{"n_layer": 10, "d_model": 384, "n_experts": 16, "experts_per_token": 2, "d_expert": 304, "d_shared_expert": 0, "activation": "swiglu", "moe_layers": [2, 3, 4, 5, 6, 7, 8, 9], "router_score": "sigmoid", "normalize_top_k": true, "routed_scale": 1.41, "balance_loss": 0.0125, "balance_bias": false, "init_std_router": 0.0123, "lr_router": 0.000605, "n_head": 12, "n_kv_head": 12, "head_dim": 32, "vocab_size": 32768, "norm": "rmsnorm", "norm_place": "pre", "norm_eps": 1e-05, "positions": "rope", "rope_base": 10000.0, "rope_fraction": 0.5, "qk_norm": false, "attn_scale": 0.177, "tie_embeddings": false, "parallel_block": false, "init": "trunc", "init_std_qkv": 0.0406, "init_std_o": 0.0, "init_std_up": 0.0406, "init_std_down": 0.0, "optimizer": "adamw", "lr": 0.000971, "lr_mult_o": 1.3, "beta1": 0.95, "beta2": 0.95, "lr_head": 0.009, "grad_clip": 1.0, "warmup_steps": 210, "schedule": "wsd", "decay_fraction": 0.684, "decay_shape": "linear", "final_lr_fraction": 0.0, "batch_tokens": 65536, "seq_len": 512, "doc_mask": true, "z_loss": 0.0001, "train_tokens": 487100000, "steps": 7433, "dataset": "wikipedia_en"}
Below are experts of layer 4 (counted from 0) of a mixture-of-experts language model. Rows are named gate (a neuron's input weights, with its number), up (a neuron's input weights, with its number) and show model dimensions 128-191. Each number is 128 + 24 x the weight over its row's rms, rounded and kept within 0 to 255. Numbers have three digits each.
Before each expert's rows: "gets" lists some tokens that make up at least twice as much of what it gets as of all text. This comes from a sample of Wikipedia text that the model never trained on. Tokens count by the router's weight.

# expert 4
gets: ",", ":", ";", ")", "3", "),"
gate0:154136123144107130140133153128129180170113091120140140145169118162115138112125147173137089122139125170140114159150112153122142124050113137112163116154137115137142112149158155116149118115152101
up0:124146163103117132119098109149145107080133154139103154126123143089184142157082077136102140158156109152112116119133114155111091117181115117149088132067123104138171140121110159104096177119140127
gate1:071150141135129102126125155150109136140136122145146139119154145148078115151122166178103118140158116141170110152129116146085105139105155077118072151057118130105140163141097106083150151095123114
up1:097093133150136113156114112178047074135097133125116158117180136197093102132125169165132126110101148134156138137125098122119140151174140108125135144091112150166103159171131105101136122144121123

# expert 1
gets: "1", "2", "0", "9", "3", "8"
gate0:153151117151106103152140116185149098129115138156165090118148158089175132119114141121150119108118135131102117144134134121126112132116096134105098128143137154171126150134158139116145107088142133
up0:139111091127122134124146179175171105106160142135149145144118106124171125140147128141158187090106120126117135158176146109117129126129124113112126159109138114106140140193077129134116134101117144
gate1:110141148151148218160101115116084154151137153143124128127087142142162130112157120189095120152122139119087121107141155128105101125164121142161189091141113118137093139155132057127151141153140151
up1:148149090142133098133134134123160113136122129131098142105109113139129195122109111171088114140149115086074146142142123120147119123100107117124130147135143130153111104093131152130123107149145134

# expert 2
gets: "\n", "|", " |", "==", ")", " \""
gate0:147144153121135124150106124138113116111116147170145127152109117156132049143130112117098132098146159115134143130152139167085180134116181143155109180115098101070111156094136149107126184097094109
up0:130136128098134146156147133159197113141114079097129133096133123094110142108111171066155085133132100154110044101123100096080123122129152100106151090102120144114127092154127148103106117141118095
gate1:131152158137098134179106147132098130157142144105143148087126091148121087130123105138120122111132132088095125167139157109116170178135086126126112135083126121117086161113133127113097146140148155
up1:125145097123129143090134134114154124183125105116140150131174108101136131126139131094164115140139116106121079110189160128138122131180115167179104073162161128129141080138135117113131123104127111

# expert 0
gets: "0", "5", "6", "3", "8", "7"
gate0:143127148163136091127087149140169165120179114165157151124132123113135154115118148119115126134137141110067160154088123113121086187133148095122147183108125187149155128127099114140112144085155122
up0:113134114134127146110122124117136150184141097145135132100145156107149121130135144114150102136137173119083102114173116142090132134098121159133159136133144132125091152148137124169134112130141159
gate1:125108131165111153118106123153101155107095123155142136121128131120152109131095148193108104116103120103138138101108115128103124129132147098117131139126096142166171161099103108146152129117165108
up1:138154149141158136120117135172103102117121083083114176101087123078101131123121105097141173124104128131122118104132128146122125138111119110079105137119103153127104091142165105112146132146116142

# expert 13
gets: " ", " was", " is", " a", " were", " be"
gate0:131132106155144126156157167161111133153121099117143117072122141136156101148114180143152062121059142102145145191172094139126098133129168113148151130128112129155091123127112090164113135132110140
up0:150106130095102115130121108145137147119131160144153168136128145118177136166104134129079153143146077167116140080070089161154116114135083128095118149093130128090157120130128164107156143134163083
gate1:131114106115143153126130084120112134137090136147140157124157150122097139098116169141161135128076146137100092114152107121126158142113126096145131166125123131117099200112075108144126151129184147
up1:143126189159122128148127160163132152124147098105159147133090112124147119136119123159081113121161116138130115128117131131120082096112120126102123142144104170110170051145157137108076101085068161

# expert 9
gets: "-", " as", "′", " there", "″", "°"
gate0:152096165097124143102065149148158153090134147163150139149134134085117090107098113146067155146123100145137137112127159114123134078124115138136089120136127132101130082148124138056143160121104139
up0:080160115159143140140196147145096082115127098140139164088129110178120122162130126119154133128075120099133106112151089137122119163137119132146117159104147138169098188140163096139160150088169180
gate1:058144140118098147110140159082146144129140123155120095139132067116118193127102087116130153107180144109163064174124146138143099128083141127094111123109125131132110138151131125120120132147132159
up1:100147139205069126136150156137094092145103109153131191093096156136118093116115096158160107147118117111179171099127112156142167150144152130141135150157107142119114122133097154116121108110153104

# expert 14
gets: " ", ",", ".", "–", "9", "),"
gate0:147157124150078179132105114145139125101139118167124123142121087168184103128118144091101171159124120130048123075152178108133091149104128102161113143144144146129106110135137132089125113138130129
up0:109187143172137144178120164124159146134118159165133166132141130057112134119111137103135132122118073154139129168100134138150134121173121094157135124132134131141108112165117080133157126093095127
gate1:142138115108135173134139209153148158141144147136143135126141153103148128158117152109156089156149124136162093152139108168102114108115110134109107113123150140151128114105136141100140146105156107
up1:137150119133152092148142094154126115134071097136116140083094142134147095141168098145133122104113092133149142074138130115152180181161135091107131151120100090155103170117131121119120139148115140